Weights of a small mixture-of-experts language model, trained from scratch on English Wikipedia: 1 pick a token, 8179 steps.
Below are experts of layer 6 (counted from 0) of a mixture-of-experts language model. Rows are named router (the router's row for the expert), gate (a neuron's input weights, with its number), up (a neuron's input weights, with its number), down (a neuron's output weights, with its number) and show model dimensions 0-95. Each number is 500 + 40 x the weight over its row's rms, rounded and kept within 0 to 999. Numbers have three digits each.
Before each expert's rows: a language model's description of what the expert responds to; "raises" lists some tokens whose logits its average output raises strongly, later layers aside. This comes from a sample of Wikipedia text that the model never trained on.

# expert 23
Description: Word-internal subword pieces
raises: ", ", "; ", ". ", ".", "-", "\n\n"
router:532503689567535508456466561522494456502505499434566619548422421489502517471554488471471578485481452516461459564559507489453526452471487493554503493489503515523512511447526504510504526514472487527428470534518517437404560470493550463490472496484502548479538488475449473552545490511455548477
gate25:536485485576536495567536468514476516483503492507538581514520411513520446480472407571469523421494547521552431491480568555426494494495508481547505500403510589531525513545461535482490502535518520473490475464474496512397518550476512562501514476468563497497517470533511548529497452481505558538
up25:492464479507519444563495506508433482455445489474510558542548453466396521555439507566456515501487487562559473421501560465464533470517564506479469497444488482449503536601510477493475507507552496472502482486522570505497502576509460494434448403501472535498445491463513555475464538499473419489
down25:459513544493506511513520536520503497530472544564440541493455484487489479515469466478461458494451473574506497547503484463550457525523536457507427470539515551620532465550479538573527558512520413455493540506514548516511501578514508517479482500429514506458579524514558476534472558504532490505
gate26:521478455548517545517497452507491504494516518472485487518465460470518520517490539564467528455480426445520546545501446540519454573506496465514554429467548493533536499484510516565474507493408448530537564521449455489535442531492491474465415516461466431549504488520512488578530531529541489494
up26:516440633509520523510537545505509514521502505502561547510535525472442466563455485488530442519527458519530550507486545485500463490479460515590468448435525416477535525533447522458512534535453501447493488515471516576517492566433555476566558589476507516563487512447553476480522461489540491535
down26:574480346507498525519515479469512555482515505490559546493489534551466469540564489526502521528512517416507500516542595499501480518565460511468448444394515509579551445541496504448456488508501551558489556503501421484479495511401532500442416499508462521539541423499527480495510479518530519538
gate27:455559459457517513520545453495453461502575468435466516520480468493544427502539500586563550516545581474493487542537492451488511474467530528457459499546504507449580501558467511483473496575483499585497507505473533489515484536485513498482568516477517534510535526549474524473537554550522504471
up27:474535481469500552514574432530486510544487460462490476533485540504526488524493518540466443558484620541538548510533429459553540425461478556518527522491479429449537444496508579535485498507433558546535522446487504476516467467484476507508496416510491521520474390503525494439495458545505554480
down27:456435506509464479474560447506465476471490499520475461449491495530518492439459529527557435504484548465431481467507475466550455539411505501546526575498515515468519493493489467493417477486534540506467509527424531512513571458454540527476509549404553550536535512522448499442542578533513419503
gate28:487516501471478591577378486527501467525512502515481454487520412495597515499489492506503551518471575488464448496371533567507462489492443534422609545523448543425520550518467515490496475511482522474471490524493550462514426498476475470494483520522527538477512553555506513599471527517488496495
up28:431581559557534467535483521438470465401471494513502454549548481540528538540549504523558517503484529559539589462509526528503475533527504535481439508498449545504514483541393572461544481539480506514523471442371533485537572417460507525490446498556508488528516494513456470466535520415520534498
down28:491569455494531531486525497491561459447545487420491561490512543528547480580464499482483514431469509508545488545456515547456521553491442437485459420560574524484501494614556534413536519512532554528547457509460455531531523522499464428535531455504471501530516493518412537448473435482516543502
gate29:461521495510483463526560475543549487413522465450489561536493467428481558503416371478445527424492559471432566433467459483534449496443555454477571451502494497499423529513580538488555494539459442479512438477475475467460466488509428511523490539511515562429521618467545483517543511547466475509
up29:573589489501487537530466460513511546428509532572502516455514508365553544427462553513433468475519483492506517538533526432501496520457495480469466529521552544529467531472506488528564501523422516502428492513433434510478509515522494501519503560496467512530605452463533469564508490477557482547
down29:454508510434465464478447431515478509534474471539536487530544472470551508469569495451437454385527451403547546512463457476502511456467494520620540514509564496473551518536408467443495525498476535538473487475466510529600547442420462532528455566528424528541521530460460480510480542525562455538
gate30:557486491512513461501469481495484463524547492551426521483550516472446404541517492653474523487482478457515542549513556592538465518489501502544521480444483541478507477528548527515567532492464508515561542497526516441580502543568574475522448550470514533556519580488520484541474498545481551479
up30:553495500519561483442484552421520539432490515540471468461514527494546473541504457512495529477416518537523519469493473491502537500511539465477438514430475410440484507500526510506496545496477451533484458433469425551502498520504571524467473503418504465503479532558462515470576446512495451536
down30:481504511507441527531485535512557475504461527542474536538428578513552589528529564457430517486451412529519512419513514498489555409454553526484446484504461490422522469553493546457521475491522541499541418488465478592499526558520460541528450475450586431521527505528588498484532510545522422462
gate31:519476426567520499496494531561449495437492512424493486466514526482537460549472539484494480469456491477482479535495495446491521542547481455517433530545461537509532480457442503529560520473498470471559508514448432520498520561504451474492569448556509515502503489473524509465531467513489571428
up31:474394601535568463450541438490578593557515443504477485515502486528510473461468445534460491548476515536534593506519496538484515436502496545536451519553533522500466540544452459521497500476405477570531544445544613557486535475447526471521473427525465445536466508481499489463461523464515504481
down31:553580491494515508486472509476426525499478480486475536544527492472404487483555517465581462481473482448497525573484541489440546508476478469517497499532466513474510467472461473510518525523491507496468527492467480505459530578499484522552508512547544431487482501513483459488522517499549450454
gate32:471503568469508512467474507514512547482488514499507518480490532492509523485446504524571416501484443468507435509419540443520478532539435425511523470521495451439523460504464448498532524522544476478397438483489466545444470462491449547501528514469455477465607568483527538495441527488517530479
up32:557459360490533445518465485511441482554503460386527530449535503480443492531469469482502491522553481525507483488504529460504457472503474505526478573449433494491496489547484573497555518437480467525389527485489561514483480519503463554486461486568493562547451548519468488461455449464519498465
down32:531587561538445545479464504606480464567478500480513520472412480504473455441499505506524507444511529494529501533465491501449521504396505486477489490494533553477501414566508506590494559419514449578480558470458503527453489560530483437484528465451546470584527497531566458517509434496568449611
gate33:533454553505464451494528505523511510516489471514447539419477495503419579550397477520449499487498515515592578533514475511465517461476468495440457557520569542476479516505555521502460526538485531465536463559447558433504469420497473449497489448478556536481492544528510450450470552493526490463
up33:512431497430457577500507504545531484463539502451513545503509556521529532504482464567509468522485512539557625468450574497535564432472462527460535502515447527550509546467565550506536435516487509484538486529533542437447501476489495484504524549462446493499541544550514479510513512509544562485
down33:604479517529456568416523560518512478478504522464484473490526446519541436509459506508503491507584495474480529480469543575503446527580490519483421484564434551532460537474524490491470476517484527433548507528515502537449506513450497484498530545463550532503453507546478462451560552500487507467
gate34:499521456473495452496534498449535503527480431466492525492482565530537529531519477437510471425480480508513498567475500512520501530546430539472467540464495512471504594515558460402472448474496453555544494542442465525534534540476530485498519541504493502516518514538515499556569552495524486421
up34:446566523469462434525505425482519490478500524476464493555523518536506500492478569423494555535418446518524460540485526529590532482427491504517474546558483417538565563500514423443479504416465400478532444492457445486538458520493547438475495434488510525497520538420540468600542470467500532457
down34:518515462479504518485464529517533518475532416493584534491457473546500472477476531462522561543536500421498514477447533527505500463480519526473484492469503545502465470498470505501393555592545504464498528541533537556485495478499478506510465482441541456520553493512550413484511528502494526469
gate35:485509481508555459497488574469481435486533448512484553476583561566475477533460551476492464552480488462519477449457539476518559477553462440436500518496482455549524468523465499554467449530467489494497484518524550439558477461517438489494460472420540492456456507467497546435501553487511509503
up35:494454500479562494598499537505477490457535452478478552563529585492498452512461510526496523530604482466476524432459517512457517524567506483527584496461502483525503583504490512497507466428438468548571398549491489429501547492547393547528525479481476561474447524537510484471435549471524529490
down35:524478442525517525517532504446520548522541415443461501541524531478483540563515464385489476483484571487536523545481517527501443475478504463423517431524522500460433532466565501480533539472512484437501485572445607476475469492474499530504556447496483555604466498552545527473457475503535482411
gate36:474542531412443516505525403463501416551419488546441529555454491521419432490553430443514518414412592469466466492547553484524499536554518499509468480536496456538523469496529513484459444510469457461470539490546561448418497536472457516536482492513550545483496518465515489486507522419503511457
up36:437531507489444551454515483566487447473510470531462501523531371475473562531496429526515551514473500499458482508493555439461516487447518499480431439546485462540454490484427529450513567481535477414478478472501495474503549537473495507499570446488500500474485463429565516474510516503446511483
down36:487510538471540451457434465509461501516474530494550440549500483506493496395478492509506587476507523537539502521471518507475489561486468457452456461522494500499516516566519450537488584445556478485495569536474430455444461481471590429433495476510454528509466523450504517539497532560485506578
gate37:518496541536546540491515447488451522432442513496539534484547544511493497473521518445544473518527496595510551490565478521581444471527445479446453557509517557486426570533505494532522526508512476523552506410455567479501519561486488511530491519489512426523454534458445544489474524497526578439
up37:534531532501516516478558461525539521580499497537461498482501502459491502509469500483463489535569444501529492455490456453485473503548534482521520499525380478476517503463443438534529469483487487532493510571530515477547506505581460492491472494505536527486515474492525417527472510515465525563
down37:521445460554486519572547493435510486556476568527378481518469475480491536517471452501469482525512523583512480458467479494495507527521571410486547533537554498443517501497455464505523503548490457473478549397517524517411492500503550483527503523462547431530536519575487578467484560433448499540
gate38:521540462490536533507459492469468539497491429429522529462516510531496532483565437544467476544551459488542472505531490527482553491531512528557565471489440517452546487438593482478526554526542491525459549551485496434445518510491452510429532460459543540521503562514484486555452522543460529554
up38:532380501498451514479570507457558509522483447558506567482440429516506491490538553572504511472441509518518512493452475471488516537423445518489499409535473538447513595511440522504638526468493561544523488451480507522486472494523488554455478519503509520457464416433510538512543436480475485526
down38:471561442476463474511481535467537522511506421474508523560497500468484608514538493524532498463459486441462572474480500528439546517494415441538509545464540532500510532504472521550516479481488553551448495568453506464527543482532528450545380517508507441458469560485462538416466607476404489517
gate39:486483365422492441482570509499472467483508508455482483470551518570543468487556484505476510521499494504488449562428462443513563461536425483476468517479537612398477506493520482486503468469532444467475434554465535481484491540570510410550484472456560591465475462504482492447491536530547555564
up39:479433527524497518548512475523518576524480497479499462531489472503467361468481504469511470536438540449378504447467501452559523511522513583520466490567485518531469517495441488585544538500470523544487560533487551505511473568428550491466518587455521500527495554536431527545561546456432524504
down39:435520439456435478447538467529469533498603501533524456536491522530425577538568420508489477477471497544432524429576504486473451539539525476463546510508417510608521500521479481544504457577476540479514510517505475463507504546478532552518495507509578491543556524475501511525473500487522476501

# expert 14
Description: LaTeX math and symbols
raises: "in ", "and ", "(", "on ", "at ", "to "
router:501467436407438520533521532488559513574493541454524448501484578491514544554528448527488466576476478495457457526528516575481509415475527546485521442516559507502483437554486480497496503499558469514538507505537534599538486543565484518550500506464515510539413445485537499506451485542554553517
gate2:488481573464497529486442399481483561478505470441494506531528455493533492412527473485478538469460540486500573491498495533597516478511459538443537420477540519490532475467582494480474435549537503448465480514498548440490414448513483500487572487527519485510501549432439363533427514542490558496
up2:473522460510493460490607477479539514518511489595509426497536490467538487543437489480427490492447494470626463512488511482546469541448544508493465526465485457517507522485549557569483537493446497493461496517513503519486617542539548495461506591482498559477485514485522569507502528523587473538
down2:503503434486485511509437450456514507498475456525457411435517522534468553556525474527455495588516478451436445528557526534490499514455494495457500435533517448491490415488442485430546515548533528539520464529552509552457484534508501486522443504497495482528478507510509555553480509496518447517
gate3:533521569457434411428464531526469395468528442576468479457443434452427451549473503415511479488443491491534450438423486499473535494499590490523523514493438491520532543473498470544539410541452528503492479520508472478507487468444493552484516478493483517527538407480497504487500455543528457489
up3:528541513500455433444465482493493447453487488529457449455435466458458469457464538475461504466515465507550458435440505587469504504440565497471481442503476520476480542531503495547531369577443503492465576561498482537478468435444481531443488513521500485504598403502514537492509457554522508456
down3:521451490478602505541537549507496488509475520497540458476528410546562531490561509533528492479575460587508468501443434527497490462504445466519523525487446473461541547584453521394517451544494495473486512619450485510446558488504438454504487406498525493467560405478526496445506557518503444510
gate4:500443530539515506580526553473519456500503525555439496518572497450472553505494528541423461436439456522421499517509502500525522486461524522487467483543439545500548551433574436451363477483537536446508527529498523554505465506486487468480465472536490553501460553439461533509458584508500415461
up4:594515461454504481491595441512495500508544505535519544555461443539492512527484448511465491471441508528485526613505501491475413551589524472502489456525526560509523535479518471442423468470497518506514520495513555492607512438511470509476521506462468571513520500411408548498546496472551473499
down4:516471476433485549530526476528491489542477527490501439454458521407477528498494541517527499449514456495526496569465507526469505491538559493546504476560499469523544467466493488488552560505497512535564506495507486574535526518491562526476487527532517500515436476500500493495515553484490453534
gate5:428556549497497557534539459471480518504427457508483591543545466498561390576526501537542499500459477539464487441513519517533501536531526510506517483452495482488478459465515498488528495474427503443509478498447513506497504496506469474544543481508484520537504469484525549512504401572503547524
up5:519477460510504476464458527501511496537573536506529463487478524506444526511494542471516492535563467493536541544496514491455513437490511539521396505549452581532528429481473444526498482472489471561446545457515497535503484500507535475472487506533469502484542544519448478483457612440505528499
down5:536443573477498506457485559512501493532527537506430456495527460470428497494494514484504471509482492518457543480452435517594461499479476555419521484511510509471535533520533515507503539528438479457482472494474500526467517525467493450507487533550544512503504480476498540505506456552485447492
gate6:505536512545488517493551534549552536384514567513480516455502460529456448465482458542485574582578522530523529461501519464441387532524534529461532514531462496443475464518526468490439490519531520426492594503455559501478537519491488515563587473468529547584498444494446503530440563504460534492
up6:531557449511528452440467501503451491447477477441399508476547521625453458446533506560505497525543521501518525485495577480524396524509517460519457490521492579515482472581479503455471461471514471476497467502504537456509512499469548554514582524487479471509470402569468528513541508511527522482
down6:512539437487537518455488456420456565555501441504499528471506405510454414515520526446515447505507478536525493545494502515504486537520536554500552484473490531514502477449484531466543456557559532540522543517538570446527524549527427565494460382493489535485518543452563537504504504433491530504
gate7:542481580490500500467496527502549482541447518526484433467559508456555459531405522488509466496502562486556483548500465536506536525556489502553538521485570489469502524478519590515515526416505498480465461474471519557470466509469473595478487577449513496485481550478534479549564452486488526505
up7:481498513430576447540478505541489465519498519468512559517510472462531504516507555486496520479444472494485464545547433443465539525504460527499478415479517499464467494516467600433497501520493521516462542478570467429517537492531500496453488502473545455524495466534429480465398496490514491484
down7:421431490505460522525532444526507446510597496529508486465484635426496501536536515517501386527515542450524459532509538562561531540533512514520434505451509462478494479535624541519448462490529412455482533493395533452536468432443454472512484542441490452533525495530466528460486476492453483462
gate8:494563582500471469474458529493476518491485497522432571484507443539572527555489480517447555461499466462592516489463505503561493523523469526457470518417471439511464480521516454546533480459513440492519490457481443477536536483509537454487460438475496468490497479539468515540482502514487487466
up8:491459457466550526585526453464472432507523479428573519583525498482482451478471579488568504485471597465465460450452520461463459422488531482565480539483549506447508477555485514492422470498470503514436553541486607497469484483491519505524516522523513534476551473481462544462471490459507553540
down8:432554461480541522482525491508479518516486435524457611494513530524442451460457490508397531522498472495538443518520474468438518481500460490454463502491501499481499450514576505561514472445524502520505564452609540513492499486480451480517528450478421498557468438470491526521462466515532498549
gate9:512472503517496484554508576542495543506550479406523537501533465523557459550539485558508544476591472500497509581465538462541526475532517511505449495511475464532500486486506500553459451502461510526355494547530468458526524419537505617480500404478582489467477540450473484630495483488508490440
up9:469464462435487542501487448455495478523549510524483500465543482536485484462527528459540453500483585494503511432507568488427443518502420479531490491475476494545539448483547514434486533537498511416586453491505493572493503520463458406475495542541417536591453467524494574420518516450494528460
down9:426549541493504525431493539474439487493466523456461463509546477477518481449496503494484516541540463506521517516446449510521506507503398562484479453436472493457514572522513451478547520467485490436517520492567541535549538541512478467486481444587487539480474509540542485407489521519595496475
gate10:526569523560472489539533467519554478526482472485428463461447439564511538520487468513509491566556432537469513510481515593536465449512523487516440526485485498490444557517585496454490498548521533502475546506513537484516542522400532496431485437496545480537555510526521514510526602477484489517
up10:495538528523485454550501459505554451498511458495452448453456455518510539495499457571530488557509444549419516543517456542531473472490523511515482524497507510491459581488563470452522437516500551526543505540493551518506507505419567444439489477469499540484522510484499517513509550426467530522
down10:508479436493534475510600467452605526558482519458453431462506596449495460513501474528600504506509497537524491452473508504523536586550484471587517460506506520588424432502445478484468481491468510516544546439550529524531460529521571504599428507489484458490410443529503475478475568544456583569
gate11:572507481447484523545535505577480572491536515492513521490493476547523510549520555467504493516535461450516488481473578466530471528483513419418475534485446510450507534553473509494539550499500516528612451509559518419417457513485547468497437460521528465488519480482480533519511464445541524500
up11:564524486527500561490487612510536519483572481515488536478530460489504583433480457450470510508511553497523470432511496498510477523511538394458429521507459524458528462508489505440494520565430485461509431520550556507473530445477557473477482485521571439451514498459507543540458566471529527502
down11:536406500530516538436495467522439535408493491534522523483421496461507511509436557529451479511445468486486570532502527487542475447594459466501524498461551426575441530480454493515490502550490569504525550486548483522518488495517581480534538566530535487502451447535473471571515520414527495471
gate12:540498562452514420440508519532466487409519468535508503466501475508483401478576535566513451520523504499489484524466465511494480559469519519605470463448548494520541503530480481568487438492490472525517538516395520523459451527469582525527499493509533559588469485573473529502452514548472501471
up12:525479457461482445578460444511521527491495470527511443541485512437538524548493493410537487476419535549522459477496458504527514506585460483470530488501429483466426476464464575459530570479512516463536501503506489593469486472497488505397506536478468439549551461504526458495519423539461464513
down12:491425447514557512594475556533451468427472540500453463495576448490543498473557609441505505495495448505466435524490557517615472442488501485548495517518515461501533453466533479508524470525465617535481466498436465546488504440507516476489513514510564523517451557540474459439443545504488536483
gate13:535483587540558554524512506413540449507488522506526498477462466478436486523464493449524505514475438444470530495554501523491510524577582521445497480445482533518493433447479499507486432519526498432568474502466529516493497475514496505489506533564548525562502527530551545440527507549540524458
up13:445514511507564507582560537493471479541598483475457561495505542560412490493452492552502493471458516533496526527515468543538437577487489496529491535489469501457558451534471566451456539503521499475439495494493560561503395513549498501490531490492558528492565494456576503485465500479506497462
down13:501546449493546505528468512442558521564475553537459511512569509530430577503473468522548518430465486529526505561547532528515521481559518572568448469492557485513481492479501569533526503473495515564490564486454501524474396522568445529488457486506539538562500494506552583553560444493463554500
gate14:480460499548495487534525527512526528517494534424451535550503571457499526512465480450457490534533412513488461403447538546484605486550470517524484518478493471443550477445539486523469480545493486496510483481548426474522431460439486541503492467470496516521465606510533528513526517492505520543
up14:563426542485470492542475492525548576558499482435515522527487513473528520585480481505473501540554437516502518442468480506473553441515456529538506475467454519440471450498468440533517507523524473511512464477546459531595521438496514564512533507459515524491480506514440509429508478550474446578
down14:484492460543439473528520474426487502478489519509560439505536543473495511543494501490480522654420441447468383465484510490469579518536509509445508490419571534462475444491436563459517465513474475457553493490535518518490551470521554466531482463537499538521539467449515491446501479507543481570
gate15:436569535515499450519425452509491416517584481588509539485531436463531448543476467511511550509455499520518464504536530504558552449496505474506484538532469530478478478507561530514421471498501560529506518524443511518542517498483512510463530580479503504516518524497498498491582503484563539412
up15:489487524503516497522425501474497453482522491511599513532533498490507528526520527477520560446513517537526472493570512508473484496430484422503521544514510513488522443530436583583500562425453591450536455511406511474531481548461402494586491431500526501528552539537470540503531496337498558492
down15:425494431460447495475417459436456463533552487427510513483473510454600506522488495479541519442472515440531509498522521495564493487510524430437562516552587491547461519516485586520489488520518508480445471512503469513526465463468472558473512479490494504550539488498546495519474502440507501465
gate16:511455578514555511487485580549494495485587405457534561541392512541493494550519517472545480527504539483436477476504594535563525470481567514521509513490508518479532568479480424492505496467487548479501435478467518468513506549562543422551530514493531519480550504444466472479467484462526447559
up16:461457546615451470517514559488451428513614512507551561560461512609539462502492492564530554490502526572512538505476511472551511449511508467449473474460462534527558548442514478499581506453499480539457508479535561507441472584539542448541468524530512607514493489480447457527508545451477502490
down16:505499535569568489479484510521517549516475496435469474477524457523499528467463498458512543420467469500397531475469518432571575527445530585541480453478497475535520516475483480531519467498422472474423423511524514488599484373487494453533506475489551508522542460535478517460538547508427446489

# expert 18
Description: Mid-name fragments
raises: "b", "z", "\n  "
router:521479420453416509505493552454484487543445533486527457486517554514530517500511507502525469559466591498468527470489467488464526487496518491473500484520514484578482446579423524453521595463508447465569505518577468551503533507546459497508436551544442527491475460494506431465466475549580571575
gate3:400511549461557450486529541435558410495483444530508545475477479532493604466498454531463549504496523500502497506486599498503575470526492440472459522558507485574508473471496502502476530570482468490510476490476473491482540540470522533503525400466537439433502482468494544516509552491562563539
up3:496482391510477563510527483579466508472526480443478470506543469445533479514514524504536542510507515554504459469509410495538487507485503477519529483449478543444495482563516463492541496432493487501464546551482515464474403523538485460541509579520459560543446499535519552529490487577443468420
down3:500516571494626493523516474481560475490513458522515438535414495452483532500450496553480556568541594523494520498458486534497473479537539506537501485492508545499465480543481519498488454522466472526485573471522494557471469525563518521564455503547519577529531459492506573494530505447500465521
gate4:549498522502486506562464467476524470507492538495521437527556487507484471523533539461472529481471606495490549501532536425464496495488538510503513434527453515460505538481509537416492481529506489554466503470517482525449506541488494482504494509498498550410487479546564473488436556449531485431
up4:481489510478534492476506458479563497578491545509536471531543543559543457562495456506488518512414526540503489521454506493544531447503464520452481523490526511475533505483499536464518539474530470451545499435555525489515531531491517512598586525541551485433464529443451515436480514490409520548
down4:509533478459430505500500565503477479537482523563484508468422480442531516491475583505523494338513492475548521519484427553494480492439524492439476537494510446555486472488490562471435554473522469533548459482496551496519542483529521469530494511517462479470496501473542432494565583482480484464
gate5:469502570515442483544510510451520560480542456474515536483496614469508501529557458522429450576516486556502515508470457573488514487530529505506519529460517476520495557429505566491539525532453451522514491527439574429397535521509515501508492460499511504527464516500500457470443535483444485549
up5:517529441558558531452485470479416530539477549490478477514514386524435505530495535487582593515566544505471462502490554474556458439469463510523489444492532542425469449527560449527461519490532522519550490525509419541561518481483517546471550518530495497490484476507533526510577517571594518479
down5:445466577488578510499462450505508532452504512493482484583499569480471499514476464518534542540484451507515538533529468505506474507524464514433477574502499520463473566501464540496457487494444502507455549563485487450508453426470455524500412450524605544465435472446493479459497507472490468527
gate6:465564622493461435489456506462526510502521476472397516463561477493448497542399467437560460457488528519544526523505467452459463523480446534509459539558564493506484516437494472504473514558562457466450516485489480468474473502471513544553450432501469518497533519562570477468566515425538481580
up6:470540590472490509535445480455504485446471459504431486516533536504422529539441487485489494428510546510514564521465523525508487494480488540427468543523495466511446504446547487496504529482531494485498531460432568578485477452504518539538461496514524515504484481584497460500543556403497492594
down6:421489490544512552509537520500511522558516488516518503455606526443522441494448556533461528440488506501504527495524535512542477535491487557513525524513503508513448547536575490500530529406533577487428512474506477513504502468531503546465443439548489523508503516553503515483506442550528541460
gate7:459458573557452511570490475484545470548484474457492493444516439545535478589482491462502443451492464519519507452414536430528461494458531546519547532418446481485529467436470451430511534550497448457498567531559528463544437510473510565513467425558482524462537480487456524454440527479495529554
up7:513484589560555458516493550512478556460480501591517512470503475568557469447487518502437452484532532569494530513524456472485494521508536487461484517509530534512474515533473549519498554523533485505489485499546472502479451526508504509497514497487534530444526481513481544499579530528519469493
down7:500526474491456505433482507504462510573470500527531528517461452477502557579482455491489483481536414448438484503469505519519511534466445488479490473449445486568507462548493454524482561509493469535539506522502492483484439471484489472533549559410575435561514524489521497502565436540465388510
gate8:546458559479513555523509459527477471441478451515502446480474444501586495529521522570509460468561457507470526564543477485502519524561483492479549541464488535521531477436558517480469500586463498497442466480476512525528557432509525584474515499573468560466538512462464503461523478541550463552
up8:560473584497488531481510486459475455503483482502534524442473493462564509491522515547539513525512456532473621488480483469528526505495512511513534491523501436457501427549436485530547554463427486525492404417444481468493529466523518552553460466552547536476521556451522452509559544438559493565
down8:505536463466501427532529526498463548458473572466469493513507510497526577579523487472581457471513469503506561527524555484516439522515417462559465511516475464476592518541440486459558439503517558531571445425483569501472415454469469477479537507456515478495431531499425515475533527486525506502
gate9:470453551481529568529514498533528484496503520466492559463527443452480505506448554478511470526487433551514546492435459480515438522472506541416558513454467424518558547447448466523555557535463479417527493516474565492482463524533481557467549470556514478478475517534538470477469622503514453490
up9:518551452525492478582400507525503476567549488529542494544490503453482479490542458535446475508549536473491443505580536465530506471507495536526518514596521573501501486472495500546520507477586518467511426382559528451535433487511465474468480530488526541524479509498473484479464464597488513524
down9:445517488469577491513472512479523469508523482526527535514528541499431482496481518423488518500501572524507525500502540494529541484503443481484495513437473550439543516544447464586486425506449495534458474505529462457446485439567514520442516550513510566529524485489441513517556467527508457475
gate10:481465474483458464560448445524462511429476601560517542468484537519483522468499480481508521473481569494537539459499506459431520427555482479479450512509465550471480504481551462501492486607495515438487550505534495487432568460530493524524511421554376509478488466474438485549493532450524472497
up10:517459535481524479570512496497475473418562543435513529471481467500514489496527461410508478536450512552591457451497485480458515485526415493511441547450501547500476471538559477419517438637492514485456508488533485532432529520513455508522512497548411575469468448486464516456495471450509487537
down10:488453496510455524442526519469468516579531426544462432434438523507495535453490484532535481527490441564557554498497567485491441476441577551485508485526493563510472517518530468418536451425474442516508468494472484528562471550487502489512584483491474486453504526536450483492580585525473537495
gate11:554440548515526519514507470540493487622509469527521502462499460576545510547457515556609539436540487483442529477520482473481527430507483528485546499421488531504505547472518435441500470516579473424485414476468501485526510505484544484505470458519505464480495506475464530518470459459451534487
up11:493431471567451449563523520510485555522460515524468547479524522550571485510484470543433471493545454514514521426410496529476571499503515492526563488515464492494473522603534528575513516560505571479477545519451547458534492478543444471426456482552427550430559570490485471538529496548521452590
down11:504446452453509583576494420503536481520514478481568499512507461498467469482470496455511491473501513588523453507451496463497519440520552511588548487461462418538529527520527540535465488482467419481589433588466500514516569504510531523561518495506490475442460510479505498557393473545547549509
gate12:477516440609545530578515499481551489492506513502501557480552567517527537503473425588426471512516513462562596470426505462497457499478478472510487498475464514516524505500492480473525456492483521462457478469482556454507508457460505498481542520489497467421492523461448591452444457443522544495
up12:554602483504510449450513480438527482505521502418461490495545429490494479497510530483502532509451587568495433503547521513488544533520522462532524495491544563469493457468528480488545502492463486494531562573449431532515455505516445515526470473480446403575389493609509487549509480503508549469
down12:521456419444493501466521511522525542510514511510468507507571560522531503485451474498561475439509516478526451443465528504543456478536421495493473463480499520498425501475440529547464550458465471462509572508507531454456411479419522501526430484503557575474576458542478539561469476522497428457
gate13:436446609464513482548533499526527470467449552453519447431464472505516433487476491485431514531516481483522507467448454493524465516500464510502427436522453514441444606440433431530519488510516524495420466442499485454462484560465547507491525502572498443483519586509480490409606490559517475476
up13:540553440521467548494455516461502526526525417489489524595497496391524576491504554532522480422485516439426500547543525535452538472531485447513570494545568481551487478579555465461499521468509495515576522535448542541514528477508523475456516515475515564524498427489531518565470514417484535580
down13:493427527481475489536495525469535498503495513498447526507453486545560455454543581582549520532498571534475517564494494571487536467537533514462558455488473600508474534495556438506464506529526495512518495451465531477488456489510489465444532472556478501556479465430552434499464457483531521490
gate14:558505565484518426444518499500482493465496562492479443458518492502468574479543578474506468509545501501507586535471548515548490478491524500431462501520474476493517489466448543522520474527471488508500529489506498510542521553540515586516479436525446584525465522568484438487486483517521486468
up14:464394496486518445529539541509516530483469479552533470516455479558509473538479554567585503477523488508491552449499423465470510484551519477468490466513519529499508552532569461569546503517517498511522502517480501496519525459483474451451512569562467464476564523447510478570540512499490490523
down14:550483452545490537548444480467468563483481491489553513542468538541534434514587489509507461447512447543502505511546491542497514485474501525439493548438562529411506465500455516464481520503540458494489481544505493567464490484600532473492518540517498531537422531489532495480497531540483499531
gate15:505551571461514497443580525445451491491503537470469521509495472486526511549498478493555532471494533495457468568441429479566435454479524584489513456542513571424548562453535491556481508546482473540505505522415486540516428547483514526434525471531528576511491458530540558527525560495546446461
up15:522476459563552528533389504542537504528512505490509449514521523537496505456433515511467536528434483512593499513478529532533519567504499458465529553456517469548520451508478482452543524447447517485506512531574552481398577467449487464536530572470527478539462545497506512469485477425461520505
down15:488547498505509476470509575517527469562483508456497443496453506599480349482471538508530523526529481565532453441393468476560550482499450480478526459501458530502484479516485567429476611563483470517524472480517476497516446532623484513511490447575515450516551493513510526479505501533466475531
gate16:479479560459488520420554495478528509492521460458426433442529476510471498470461446517424476458553550514564610506525492480493501510475504467499479500509460500485444517464437434500541485499409477525515485499523492469620504521522549503477483488532488494479440545464460516497445526419478489529
up16:482458503520540502535445583529511478463461521535513567510495532465488515563563502524521504510485483506483510503495509499537507459549561506466423511463496593498471501417536556521499534511580573488402496529459510490550515465499437503582573542565532499534548521477439511559557475550538539555
down16:509516465499555472481512529464524462514570540568447522562509477539566512547549449535556512466465549585474503536522531488554593394542473471507514435543500491479461506419422456512543456484487433556467513497437476542474483499521492408477515478498562539488533479495513551467536551536437467488
gate17:589564484550482549499536538447481517513453511502467538509549479554462533538560484484410561463556492540502524548512498551454503459524515520483541530501524463421486548510538542479513481568514495502479480508471539563516513525414525540544502523507506407540587612459503491511535558496527449485
up17:569509428513466518516541506482470481489541557539487456521503469559442515539487510480421530482531500557541456496518467522529503415492507539478501469537526512472482553520442451498489513531480466464532495457446526498528508556425548470449504497535531377541596483486483464507516624550506506477
down17:482539411530520544440479549554523541472460501512540540525546507531504497570463452474545445629475500500568516535470574483540500413548518561493480453490466469512412451449568562587532570476546514484453430494531439494482468491538541480509475560510444506519498574508610441499489525426450426548